Experts of a small language model.
Experts: 64 experts in each of 10 layers, 64 SwiGLU neurons an expert, 4 picks a token, a softmax router, a shared expert of 64 neurons.
Training: 364M tokens, 5550 steps.
Below are experts of layer 2 (counted from 0) of a mixture-of-experts language model. Rows are named router (the router's row for the expert), gate (a neuron's input weights, with its number), up (a neuron's input weights, with its number), down (a neuron's output weights, with its number) and show model dimensions 0-255. Each number is 500 + 25 x the weight over its row's rms, rounded and kept within 0 to 999. Numbers have three digits each.
Before each expert's rows: "gets" lists some tokens that make up at least twice as much of what it gets as of all text. This comes from a sample of Wikipedia text that the model never trained on. Tokens count by the router's weight.

# expert 49
gets: ".", "\n", ")", "\"", ").", " I"
router:455484496506484466476481515540487484485487517525512524525484481513478510477501542533497548492495497538534461469503495463485494480533461506494485525533496523497505522523565511566506553479526487513500546516505519521474520454509487480514483519485492455476524468492515489504482462502492519517519481530513499511537465495498523522494523488510500543496518527501523534518455504485499554537471518486486482484553474503497507508471466537488443503483533479512512515514528522510475512485549477509454468473543491495508551525510492511519527511524528494534452557502486514525462487510507503466541482523543507519527455501495467468481487494537494517509466505543501499521541529496494491524497491512529533495477477470496496495524492458468481508530494503490480474453476493509480503472576457
gate0:513517459527546489486524542448512464487491520571549489477509539473522469496529463482497501474477463474519496477485506499510462562473473461530538507500512512439489523511506482477525494534458510514525509474487498453509466493465501493504543522481504490484507488510445523486551492525545513510495541480492480465473515460442510490498493486513526511535465496496464494493517501492494528489482509493493494525530495509460510467461464487497481480540437526477500478525463506505532472502490520493522521520533523520488488453496516481480501533452488516496501504489516515525509497503522510537480508519513526457506506524459483495502487505463544463487479478522478471453488508487505484505507509489469503484444439512545491529500485507518503465476451498527497484514534513505511456515508523
up0:453526571473499480485465492503500485519473471459483512513474492496531486529511456504517499460520492534479514521502463510506483499526492512488491528494526462488515498526496528467507519402535472516526489491530467507454493481483495479555527484494495488541523494510516504471493513493437506503467509527506488483513488500541535512495509485519546478481519519454472539500459559464520499481517546481484514482516481514507526494512541527503516488515484447526493501563524445510434499509530536521484491493497522513458531535502492500494509507475515490484505501502478501475493504523490524572496495480494494540477513497469536514484507523502465490506500456506480462524497489445479495512494512477533492521498467488499518528492468438518477484495481452492484527478542513502518509483491502
down0:503542489527496485487484504513525505526490493508528497488524526410502484497547490439494459488484436477493539528501491542494463555487508480491539515501496494497504492477524466508503535476478525497517525484513512484489458541493499488519489502450515501519523549517470493554536468554456502546534503486535489526449494503510496500436465517472503541492499493494480467488459452497497500485510516519482527531490475488520525487487510467498498462542492533478502489490460526445510493512447493463505524514501546491508477489537512506490477497474472497490519497509487517435526511509496446525461524466491541483502502502504498510510487482457540519533467521515490496493487465547499494492495540508471495493496495483518509505495477501523491487490524479506535469522487485470478526559522492
gate1:485503506525492505510488510488488510472467513510469508534491498512518515503492469466458473507522533489520491496500530513458454487506507516478515508522526497509538500473540484529507528513470515485521519535515504491477503496448484536494493507497473520519488500476512489496518480498508473501490525505548455494499494468516524470473519558501539527552496501456517416545473590519492495471501485486498480496511564453544431495535528529510461544551507507516469520510462544474525515472510474508562486492492471494521551454500487533505529532467530521500497542512503514498506471452487516545519503483517501516506469516468499528529490492503472487497464497542471525490500535496488481527462510495505489489473497492481482467494513498477527471501512529517508479506455503504474495499495542
up1:508485486506475494507513504553477514526496458497507492476542505484482491485494546522541502510482495514488516521505444521521511501539512478506518477447494481527491502504485508470503483486511476508451503449487532494532505495514535481510494501495510465469511477519520516528484516519484549503510476488459528500524495556482477517499492449520469496462487505521492545431525455474497461547488498493500528469477418517496562483456486492486522509454504499484506483504543505533505491541505521479441521538499543489452448531490516510496502448542485467515477472509492459525504529528563495460491501498473508518479519502529483508492527480507530521515531494484548506521483441518503521476530504510513541500511505503518508527517495478513497515520467479484499500503545455500506517491521468
down1:509496548476551507513517504517484501535513498511481459522466494388482525500505469482467507491483458463526536500479499508463494556511457525480521535480493441480525485490502461509493482503505511491517491511491493506508476489483493507478512516502476509525488531521518539477488477489498523517522516496478476536470446535503485514479455491518485513467484456483505499541455552468492570487503521535470490488501518498509529520483514477468481499506496480492500454494489512543472485472439538516513487525476515480520484518503520524500542497497536541504479478468520430485492503505483498469492514473532508477488482487507481468498449485499487455524506530513513491467518470504449497496517497524506496473486503500503537536515517520462466478523473496489507484579496491483481537505503496
gate2:511527477494501510467480520520484482474532519538509527492465532502486519471508516533496481480536531512501467482480499489448512506515465531475490535532498520509533530503533522536467546514489514505470538465475588495509507482475487498531536469478498496480534489487492466493488485493491515442497485531518531508487510523514484527504497470473516532513518518523534517459474492471467558546526495497499513487554491495461453511473482496471475515476530510496501513452511525500511512480518490455451526536513493512515504477489514527481494534525541450570535534506515526526482487484515508482515523527517475499510504532547431509486497518518487520495457481479516483503549516506439506505515511499503537466514498486520494499506479463485473469477475507498491472465493518517509523507563505
up2:477496499480520515508508486516480485538455497512478472508507509501526485508510543448473509506569508497544493534481503535461533502536549474458515512471565482532458460519509453453544461457453487492470480508508512500510506487462512501497504502495466520495476510502535501514491480511509513570518491506480547490515483560487516485532486532533512493471493511496489514490455530518498446495471479473511493479437513487543518468533516511532525545485486481481517511505507491525494488504497505545534478462510521496467523539484489521503528457500567497477476492494469518516491503497531501496496503496499534507499523514469494519499503492494519465500523500490521464518486495509542520512521450499490488487496474484518497507567492491519485506580507502478500484536476514499456532511461501
down2:556464440512466504511524505505532519504515495539498485489523468521505518494493495527519478524494500511481503525541486531530476507489517524510542511490477529468519510528452503503494496473518495516448515459476525483517471502548459444469452539510494513479516453501518492426499469472521474472506540483517488463529507476517523499489520475528485527510463483484464509529499482497474489488509519491528486506505504473499472550477487482525485494479475511488545480523500506491484468487465450445519516542489509501473526507524501539495508510503468500483518541481504467506515518516488489498496478491452466492548483521496498567533488480484505523514510503508481522501515440524509510507482536449530530534469499498479499519516498497521510483469467490551501565514466438470506477527526509
gate3:482477475494509464481446560504473500514541505521498473482473474506491497490497528486486561515545537501537497493490501473515497572492431503480502500484519512514537500523470478495523496492482480496451505460482535491482517501447519492521485504496504489500507525500500480511518494534485505507467466512523529496500494479467517499398500475517509484504534491513490495533487521572526558501517474475500535468490502551466544499485449486501504558462495486513513492433495510533540500475518504487435527530491529498531505518492518518501506524501495496443512534493503500524499519481543503494500510468513509501474496485511500512491493441500503513498518459479542505496488509497506516510471504481504479503517476507496527535532497528507520494484458538458491508506477482494509532505529565
up3:487477507481516501489444520489484481511514515530474501450470514500505507495498516466465540498538522520534494494506512463504525542478477507495467521470492501469508531518484488498518497490438523471467488509502540511511524500484553488507487498508480507506496515482495492514509487500491448503474485503513506492509490446497502491452507503510493534509524508487521506546505557559558560468550465493533515489495519525518500529508485472532507547468501461495511491455510477513521513494493491505483504549462530482544535522508536513515525540524505488434513539500478517484476498462555488560499509461495481523483474489462536521462477490514492513489505460444511478492503536515519489521490536477517437497494451518492493528493509530500486486507488495463499502514493508444544521534495540
down3:473521548483516499477529491510482500531506532486476518483526514597499519493487526511482542496475519525501496489527472455500529455492519518507473469487514521476468503528468515513519549472513477505510467491463499495537542505508517457528513460447504500497529489485485481544449472481467493476483493515478465438499475508504487528498573536499539480461522517508527499493475498485452497543467502518518509473487460519484490518484473505471537521490521481526497502502525481512501522507494527483510528496499526503484526501532524484497476492489565522470500513466515509539479536484476520469564495512476465506508505466459576518501495513529537511484494491460525489521507500502469514492514506515466500528475458498494498492528483510493510522491500508545499525467506515476514509499428486
gate4:473497487523522494458525534475486510535502482483499509515497506484493476537475517483496435530528489487478536504474502526492529540457511467478530528478527490538484514491496501438480514490487492514541486470528460491492475526476495499465502502500509518490445547516537513511498477519539517507561461483463498493494502470495511485485468505537482483489453481470493453512472525558458487484492494477478499503511505507532515477516516485497540506577439491518498490543479506470469489468508529520513473525488485512496498490514518504486548501468519517474524486514484449505554519540439501487461482516479540503493532506478494492514498461439533456496498485517471459497468474450484504489501465488478500543486525504493507517530497498545529474501510509508507492514500539523478512541500477
up4:532485481535500493501484492455538545495496474470564483500495495477517469507491464487504520453475487463499505509508505498543528506472509510502481473528447534494514505505468456483500475558524499500526524507467464479524479507507511517488512502514537491492485504531478515496490520484509496474471470491540492494470493496487460541504490481470433454550503474510481532490524489467475516498468507524493483534504488502499490488502507462472489488487506510496514447476460493515515469492486524440441539491502494518526473465512533483453457504496457524511512449470509474493503504491543447444469515489493473433467536494504544520510538527491482496502507510469511504473488513520491521457497506536463489510543534538471522504453539494521503521476515516500512524508508488481502512465486544
down4:532499502465478482497525520502471474473530540528503512464468512498485555527481488533508523514511466512483487497510507468499475484503514521478494509522497513449526510536463539491539477538482530496468480500461522478497524456520510512464480467489484488512497484490470492481508483446492476501492489514515489471545482497525519460545514488499530511479514479501524480483516479504526526532513511481563488463544495540450437549505475493537478530498508489518494506533506473497530479478553493542492522524505528505525489491487511534522484515524493484482486494500501534506484519458508473512534484462514429543503454453498513534512459512551515503475496491494485492489538563494462476494514523454523497491476498480461483447524519497517474506479482482477495552444505507503506485462503516

# expert 58
gets: " the", ".", "\n", ",", " to", " a"
router:487473556478507518491503504536503468490514540485492481515450499510476500489505515494517495486495531568518490512502451507499476478502531478496479508515557476526511496558527483489481519480497510492465467566509510512434492457502493467466475487488474539508453505508498474489531501467531530522514489518498439503499488489523489464486515512493450512547439492488491469529455469471509488494501489453519516515531509516506533485498500501510544499535480467491487506491477512451456509480544493519494466494501508521494514482450465470535490457506526511502465519485510492534523424492528448473535533483494494467487506489507478510521519537472513522507448500517504488536522495507514503525468472510481518479511495494494484517505534474486484475516512547505491445474483512499495515472532545
gate0:508461523494500451414486522467489519462483512535534494515454486493519472508465474497498468509503514482487523532494524487463500522480501532519492509479507518539491515503469515479497493531503545516528533474509510483492500542452498455469549520519511503503475518494505485507511530529498516519517493442505496523479511459543520499480527446496541512447468491500503484488500526458483509551464547516502543519497472455484489501533529515511532500517491502492498483449479508498488511481494490532475517505479514455483504506509498499473549534513475508480533450494498490488491492471524500511488462497517499513522523546457515494501536480511474495491539498516486479485496496471474505535479497451475487510443482551498556539529499490522448500458524468513520529505525473538534523518505461
up0:502501480462487488551506458540464515509547536480471509530467496527467505482532485496533473534517557535495501499510487497489452480542520492528505477545480452527522507514533479489505500510455452479502493510528490494450460468470528500458489514500483506486545522482505518510493521531544515539486513513458479519491540548487505491509513530458475481549512516449509496473495502489477486487494484502504495498470480468563533532488523512497508500484505513487488517528508518504475506493496525512497524483505503513461531543467510463535506470505552458553483518495473511516499489506520488483496478536483543504487488478510504502503468550479486520450487519469482523489522451495512512516516463445474523508519527518460516480503514537454536499501452544493523478481515502499514533505517542
down0:450511484432489504483555497496555516503524480485519492509494487496494522492479501511482487494511529539497499478501535490481499503492495477510457514525494436498505547467526512488518497514506498460492489509521526466448446476559472490469526523491473520499483472519475456542507509477492497506500534478520498528491516499503447525469509499540495505526505524492479458548481518487539530495476491494494427485510545465485544463547529484458491513484520436481470497507505506480479519494530517514485504519503497541461495520491488528456500490499491511497539493493514494494495495482502478478534525498490517491465524543482495555488471507524505510507472473500502469502528466463512491525512482515514480531512520561470505478517474508505473559463481520483522495491487525532438454499474540
gate1:536496482480459470505557540514522483472460480513509491483508479524451485527472497473489446468514466498486513481469514521492492528514455513404549488532461491480504499476527463485472488510517532486486485468502505475521526495475506522505503505490456496488528529503457461477500534509492468481473519509487467480510511534481491488512478482540509494443487471542442536476458522483529507521539525526477511559516542490474496442522471512487528546479496514474519472468510517543494533517508539489522498480478542512487484536511537475465487488509527512505521514494499499510514477511474505494470493511503504492509528492506486509499487436477547485520505493476506533480517533513513503484450497479522553473501493500471478486502511507497482513489551498493528524476479504486520486459538511
up1:502481490480503455462553513505503511484496493578507500496518514506478503521497477504495456486538460474436512473500512512483522526526476510495551484482462523516515527490521481512497507490524542505518493455502473498507506498504514512520509507503451507495487516477484474477504542547488499488489484499518505522484517503527479496498535524477456505507527485485495514490498507465542490454552568532505479521540516489502464460523477519505524571485515506493498447425516525528492520507515520497503493482483494474548454512532552511480500440526490530512495449511491480508489481497485516492514543506517477476513503514544527481503475467499535487521492491526484470500500510495495517496412524493501492449515507503523458485496539511495461516473522496455520463488521513467534516512513536
down1:478435465514480506510518533521508501527494503503473507510475486445479584489527499493499532508547511536529514502497491502533476547504477493506494485478465512473507492486504500538518459472480505476519487496503445512517458527479505510507486498492500507524540492518531510477502506453524516530473477522518494487491484494479488533507529491511522522485511447499519514474512506498477500482473522514486490485458499494489541503494464520529525513513487492482477506524523552489527486474438540498549510458472470454522512483519498511459492505505513551514465505489484488474481510511488518532549480514468491501479488507517432464503542504546512548472507476478488541447445501509534485475485520440487527508460535477490534513480509475535507463496484528543506484492488500481567523482501507
gate2:506471495468496512482469500511480505462503518521529506529518522510505508495470542503549474476517517486511514524498489538513495510513477495495476497521458541475497452493425517483531547453514508536492546502499505484511532526487497495529463486519509480489522518487538528501491483512485504493557493462532492551534495457543497458514516472491519484512521494520523530459460506515460498549468522489498504500556496450487460487459484517442502483471470493506515515509510533516485522510504489470531489506499458515485501493530494494541502527482468490526516513454516527505492481484502479537502464512509513553486510508526527491473466543529530491463460474479468502499514490511514467527475519504501511456492526471543451515539432522497497557471493544502487546531495512481509488502503512
up2:478494479515487517532499479528495494476493490480530519509496462494534450505491479463535477508502510507514500555500545467485479482481469501519519470449546474542512501476471525466461518511472490474509534513477506492535503493513478546451505505514513502469535518530484527496465476438451501516500540534538504506464487506491489592474510525515526524482487518495491487535492563483527503506521494505507476486502428503500470503536491519549505485529538467512500508465501481476479498525483473524555497500516517495499491539490532534478461473514546486508457491500473542453508485540520537485479481473518497483505471531480490514489521456544498506492519456485496508533457473502500512498494485476499470526443518524509491458517528494474477509462504490472504490517490500491498533495497505
down2:546489447559467512475495487494516473489520484486477477501480531495505518496535503456553509479522530449498508454502507538534461499546508489519462529506496455473512513514516553458496462507473475477524489451464536491512506474510491515474490515515522528485476481472495488469592501480499481486459520495484509508476494500507497487496480526487454520506516468478568529498517510528478493492479484452494523516531445509475480487490522492550544489539484553495499511503513473492465517497517514515507514480465500509483486523511524463445468499528536525526503480531516498511537513466487490469484517510480523464466496490491483517525474470481494471508470534501505521497546479514493540499501532470448522511552531486488505489503512506473509494508511512546506492469521470487518493508477530
gate3:476499495470480505520494463512516486472466517488518487467549465508509510494500483529478467508493458430487493509483469493530496506533477486520518514521487493516480485540529529478484472482476491492462505529542512485474492460443544521452533501503463478492471487486482523494519511550512472484494493489476514512519505462489480502502477545495517507496485484512476528548517488445464511488479524571503525492466536481533528526506501469526496511500503492501489485543422562523530446502503500518467511493496521487543504492464487523500553488497517505478521477476486499472525549526442516499502509528488512473559556491485506482520484499473477465469511509506497449525521457502492501496504494496486528493481466479504484508462559469508507502469522495487505514533522525518479501546513503
up3:517486479526497491456485497497520501468512506517506506490528510521477497473519511479521489494502511549557503517522519458503510501453514468501494517453495514494453460524534508487507540500492517481475485463493530455485568501475464478519477548520507478473502525490489545528485503447501508507517494480504511505500458545513520526493508500546538509528492511524526477470488522500471519545488506465478473541458498492541512518488509531468458485505486483510471543506494480510485486487482477495535522524513544487478479521518485486494499480485477473531478547537475526519504515491501492535515561501494470497471477513499495526460501475503487487521493483512499481474531520468462515529529454519534492498520521535439538533527463530503489474587499531515509499503476529470463517485552458
down3:484500551491509542518497459549484526506494480522539461491550475510540500476450497456474502493457521511533493522494495517494545499483493502491521499468557519461445487466518532470509491455497512503474505554507502516502514499469495500558495481507545513470488493477506491481532486501499508491468483523512523499517474483511535514501495478475480475498451548531515514547477527494504547506517511461471457477529517456437544487452538506505481477539478470497513517488508482486446508482455426521488490477485519511463464492461549503512492474487526486503458474515498517488493504506526494544532539478487500537479494497510535511467464461501476504502488488487514488503499486521522501499512506528509507466498527497499488487508496501494515527518548431510476528492516506539499519517505512
gate4:541507455489466481508515524526520555481545522536487524437501498496533506506479497500495475476519535513505486492518492473475499521486495514511508508444485509512504461490455523527500521531473524507471537459451488498475533528489470490507499531530577520536511527482514499515495509467472502504520467496536521499439491517512483471485488469508538469493491474486519501503489459493497471505480517519463482507512512480499494496514509495433501488546467521566493495505490493518502514546504486470490526544530543508507511444522542543493509507506511534516551500481482475514489525502501503508471524514507498481492503530510474491439534459479546456519492486532461437490494504521488490432475496477508483470476504489484459475545496489505479507497500491482523488518511514497457466519518523
up4:442467497534538511463462484460579494561452497529502520474498533491495512528515509523524492503493467514474511477489508526506497513473505485528496480505481523500527506481485471529492494517517526521502499503509479525498510497520521523497544463560479489522487518485493508478490507469540498451501442443492453495549500497534510522514540460474470488528460489495487477477517515453522533475499458544486469487510481494468457504453447462520457586465527494497513473513520476525509501448470523469484526480494483513519462490496467538478476477513515496503486468500546502529468523500466504514494507510487460491500512489506471499501493517500520495533481493497512540488507499459529497486510505503496512489529497459493481513456511481525509516521534478516493472479447501526492476511497476
down4:511507516497498481515530463521468466535449518463527476529456447482497485469473530459508511522486525525471496515492556483498498470505464468499522504539489511518501474489483486487479545498498499482478517451510468524547513458516563501520509501535504504541546507491516528509421473499518505493531499486516535508530477478491526513440515457500484504510496512480544481466516517483540517453496481518475498492519456488452534522481453490530498491493522485522519508502552478498477508525509469488505491485506494477506521493506537548554502484506512498487426523508485505508480478465508492486478470463486467529463465492493536507493445495469473526506527512480537495522481500472458514470503505516525516505510495473535504506490488486525486527452534459517495517530515525508480522511480488

# expert 48
gets: "f", "ir", "ad", " f", "ct", "per"
router:527520475497513503487497504527521478540553477488503486453523512496552453526514498468531511539486508504553522505455470472451514487480509496523464506528533478468536496486492503483534451496487510538540493537465516507537468513510526496540499481467525523500490473480526504465513535507548473450496494547446514530492477519485456483519481517497489491508503495465475494513547491536511475494438543482520492551477524522455475494508511512501532528494541495540484500491478507489504478514464532524466472514497497458508508466501509471487475504523483487502504476492509487455488472475509522499448506479506521476504544492524486507482471475529456505476533463490482517521477459445520486453499519484506513496501515498500456499505478472550531494507530479497482547497477484497494473521460484
gate0:500481484471512482508498501435509540539501470495552535464490488465512490512507450524487519502465461493506493481522504472480496504481465523480466514504468503477519477511516476502494511448486517507500492524470458464526533532501519515475508552419565525472490505488477515468518503484523509503501516505501477493501514464486490492486481496487511516477450476509511515545516488508522497504506505461508493478473509477491506455506507497453517460507510469491464537524464496514436486499522524502459450496472506478482489455529470475457471470482480510528473478489493483510505504520495494500481474477473502507490475508491507485478517542481496482510497472512464494537513510502512516451503488488479500473501528497517504505532504537536514498481514436507533485542534460475496395438522494
up0:476476493520474482500484513561513488477453506472429479478510524499449480528480495472553465485504488501468494510471512511524489517527487462531535479495497493534441510515514504478471477499504523494479484529515501479476529484483531509504511445482483549502526507460499480525525482486457523446492517494525512498497487513555477492472510480467516458568520481486501541471478520480521499508532487493503522507522515502517494506485510483503503513487509518516514475468510514497545497505498546484478487471505514531481453509503555497519506443534512510476538473543485537502523488452525495509518535513515506489460531514511470465475525493475484562495510515525483476467518492492462525574495489512495464507490485482470480485451526463482516501514473514482489508467456517487499493497438491
down0:508457517514516483491538489523518533525503466458491501536511479496573519522485498490469472503511550481492486482504515497487476527531503501513495530506522485553490471505445513521473497460520494487522457519465489489480490494514488514479483498488450521522516533539474483483498512489451527472488473533510524469491474522492507520514525532490532480494473506468505474506517493509492486508503541488490506508487520495508521541484519490521468480505476539485499497484513514495506515503511501496477526555473465498547487483422494510486543471498501516482497491495498515482493550539481445469514497501477503539490508508528473489490475550498515505484509516501491502463537526509507463498476466513485491492526526490493452457557502478432527500540550497501420490486567499501443508530540538
gate1:473504504523477516521481517545505477522501484471458541461556463466540482529517498495542493517516486505503514514474496495463551485504505537490526473498454485515429502500504522485471477506516489483581458500502546520501507494543492514466550503539482525520484507495514499502469531532491518488485499510511516509490510535485490517506498523519460517518506502457443564505533476481454531504498468506477501504459455463514490511499516489497524506503475497496532463495483478518546477510483472501478503501514521533487516556470527488520491516503496504470526497484510487505508523527503507523514519538433452523516489485512521512499524470522482495502504481484514509491587503557500478524504518482499467495467459501520509539497512482498482519540490445485525540489527481497455503532502515
up1:516524471507517536493496562512495504530456483511490526487551523498500471505473469538446481520529482475473545481512496471448541489499502535465497573487506517500480445528530505533507514490458506513512490482513504512537495538485492468473490505505432524515505511501520482526463432482509504521478499523464512513493570502484511516487481490496487516520465530455502560482508473506485508490533498448484473491492512493518485491535528545513515492546506518495533484462491511485539453538495492496493502503482492546436488494501489517495514537485492468521504497542518499483480534486491492498514502491494540434508501516487501507472510492503503501469484478485491479528521502510452493516514515497489488464537485506502511504481482472511512551480492476534518480565507470521552526484521474
down1:470447461515539497444516514485546482502484527466512529505543525514473518507525448494510527563487486503497490535511421502501553492511484471517482489519514486481490490524474500503445487477477498515468484526454502496522490537474537524481488464504475505495509504443521472492509483497476444509506501493524521474495483504508474493514526513496527488522466491495527534499498520541463526489470522489519492468473541514483497528483495491468508467522568544499494538510464448507502505525438496494529493495479474468530538476499522495519454542504485517510507498521549528492499465516486506475506500492533501502474486508508505515480510516510515526465493453522492478505452473455485491494543482512485491504515525477491517475467479494480505468497530505526490541525498486505548479575480512
gate2:452469489480482495503508544506493498506510481531516496528518484481527520532500543457545498459496514532495504498508525492483493524437533493540524488500515493499527515482483442466488528502522482534493487524479547517505546534497494560505512504494478506511513532495461533526508473508520492500464507470525487495528491520514569476505505502491487441492459523450506522533483519502497511504507478532508490505511535503478466464475475487505506506519498496487522556549527476484481531510493488528521507518573520489503490486523508531546509493484489560495550502506509499499491514530505549510494464528485510474549485502478496446489512534498497451527499544507504534463549517521454489529456510461494491481501525482492508504483483521529537491568504496529487538472505504498515484539526523
up2:556532544490517494508466487486542519482469516478503518449497520505474468503502456520496523470531476505519483537520527546517532514539496514467475506559503487484471469499539514521486477503447513508499501510519457486501469502495519476476523526498554497523473478511525483515535481501501485512522516526472494447488464478467496504489474484560505507487486497487497499511545493468501480528498479475487521475517492511530547526527545522529488488468462553501485499486521481470466493490529504529462508560483496495496540494512557484464529518521496442560512515522507509495474479500498454512515518497501484501462510503525505533480488529474521515488494452487453462555495520481501512474492498533493485525505462514497521515500452513486492512477502468497520482543520490481525499463453447
down2:525493503523524476515524490465516472492507466563513494494467539481526555511453502504508502518480535523500528496479527539501543559531518517531517491515497479508512512487449471515489508515497471499485432538457503458472511520489535515484448460494505440495481503511451589491527512548509498546490499534453500465472503509484481483472493483501526499496504510481496528501525510497478505474522532511508478472509553495499498468518511559516523486488490533494451501524513488464525493529457526524525501532515488494517496528494518493482467535522496546486479482471489490478506491467497489434520480521480510526528496466498443470499523509515498535475504452520493494516486510504484504486527507515508469541506475499472480496484508505562503518475464509501483504514507450471485499499484498
gate3:461468511490499547491528478473468493490526499491531470468503535490507499486506524455502518472517507510510510490457501514478562537491443490508497480512498489481468501498514496504517495456490525472505499529493477486447470475522521487536500549550486462485494504505517547474505491502497491491480504523452505443473437497506472483470507497468492522450503513441533492510514510508485499489460539509538496503509499533501488525486502506510518498451447493522483483474521511499454534478505508535523493531542496482520486487480484471495463511519528463526522519510527496473481539470506484499514528515489503487538524513512446520551500462493485438544461497530481486468505490508545479483474580468512504504531504499538465503482454524469509507462487495493486495497525528529498468463483503
up3:487501515532510508548512470509472487501516475479532521493514478477470472496498516474542505501485530508480513501502515552473515507551501472482512452505529502488527519488492529510471494471530467464484492538486469526463471413536564534501496517538494494466503490511450520473477523464471490493512496499470519490513485506471514503465495487456493516496453535476521520511485512486525528494497492476543488536489471488560485494559486495483479500486505495519534533447504533483467501476489473500529460518520490499523471483461496483527487478479501485520516555516515513520471493474491485513500519492474458462497504520483470532502515504514477470546445527511520502489477495502498504497496537516519496535486467468518497483529511536502481508481514534450501464475575510490514483423498489
down3:485529530497536493500521468493513552515479491505470474498504484489518530488545486464554526499478485493517488483477491488474539511510500469522490505496507511440521521452502493493508518506517515495476458505485499525487537470495501516512487518473492513497508525502450503525491466462488517470486512494429498509439550495518496409454539517518528507545504482505522496499496538538522500470485486456567522499509406529499492498504479515476503477473467489485474506489503496487491508501525489473463524538481503514513477475499473491505505474511494514509506546533504498487520516519464468513474509467479467468505498505541444511525473506457506491468444508530534560515508494466459501491523474484506497457500494540518486515546493462511456507499505510516515536511492508506519508499483478
gate4:470501513493505512468499493472474522512533451505484514507503550496503538500483479440423507514487522470487506500468534510525517542515459456537520537476481475514490520524540455514533498495535485537493494485485506516499518500457544462493556461460489452489517506469491485513484467485485521501510489505468501492513457521514525467477512510493528499467495509512503511489417500497530543461524477492521474498482482517467558511524497514532515504452534523509464470460474495501455525513490505486501484516536519494493479546481514548503511498482526496496502515510513462455529474478500514522541532498497497529507496483523500523465498509500482503496545469484476461485484495468519524493489519492557502495486470487481517458511544515517526510482517517467498516528494487515542482541521557
up4:515524553577476486505485514513522506509493529475469508492509526534530509506486483494518488507475500496456489519510520536528467577518475486505490495505504523497487515467538476507514512522510458504508537555480504521480520469510506491490542470460540499508502548476484492557511487486495488456451493501443543473520474465544494505488516491505539472485526488472498539485484476525519514517523516482531550531535505532523479484499496516508484487457486562499490484557518502509504522542506482522502537511492469498483489508471534519461551567510480486472532519478500499474516493514520507518516546496502493509481522466507472528513518509517467533491482437452482457522486484492498517502531541508506491477482449493502542485482496528514523497516473502522484485527497503471532467518509503
down4:563513549526500554473492502514451504526501543508491490483507481466514502509490454515522488489503439484522490559482520490528481495519500480552531485542549511526522513536481489513496470540527521490483514506456485540514515518487493523521513472533491507490529528475558524518512498456481493500496590509517499489510488500503505502478469494463529492552460493502468478538508519508463540509542524485520517549496527533489499462512509488495473511498464480518493481514515503484477497538495518522496479532479476492483543477458501482502509491502442487542505504495440535518517473494506527509497492493481502519517567470458531484487483483474468498480494473546499486490499513495498504511485500501461498468472490508490515475487566536520502526501505462514481492518515466494540479514461506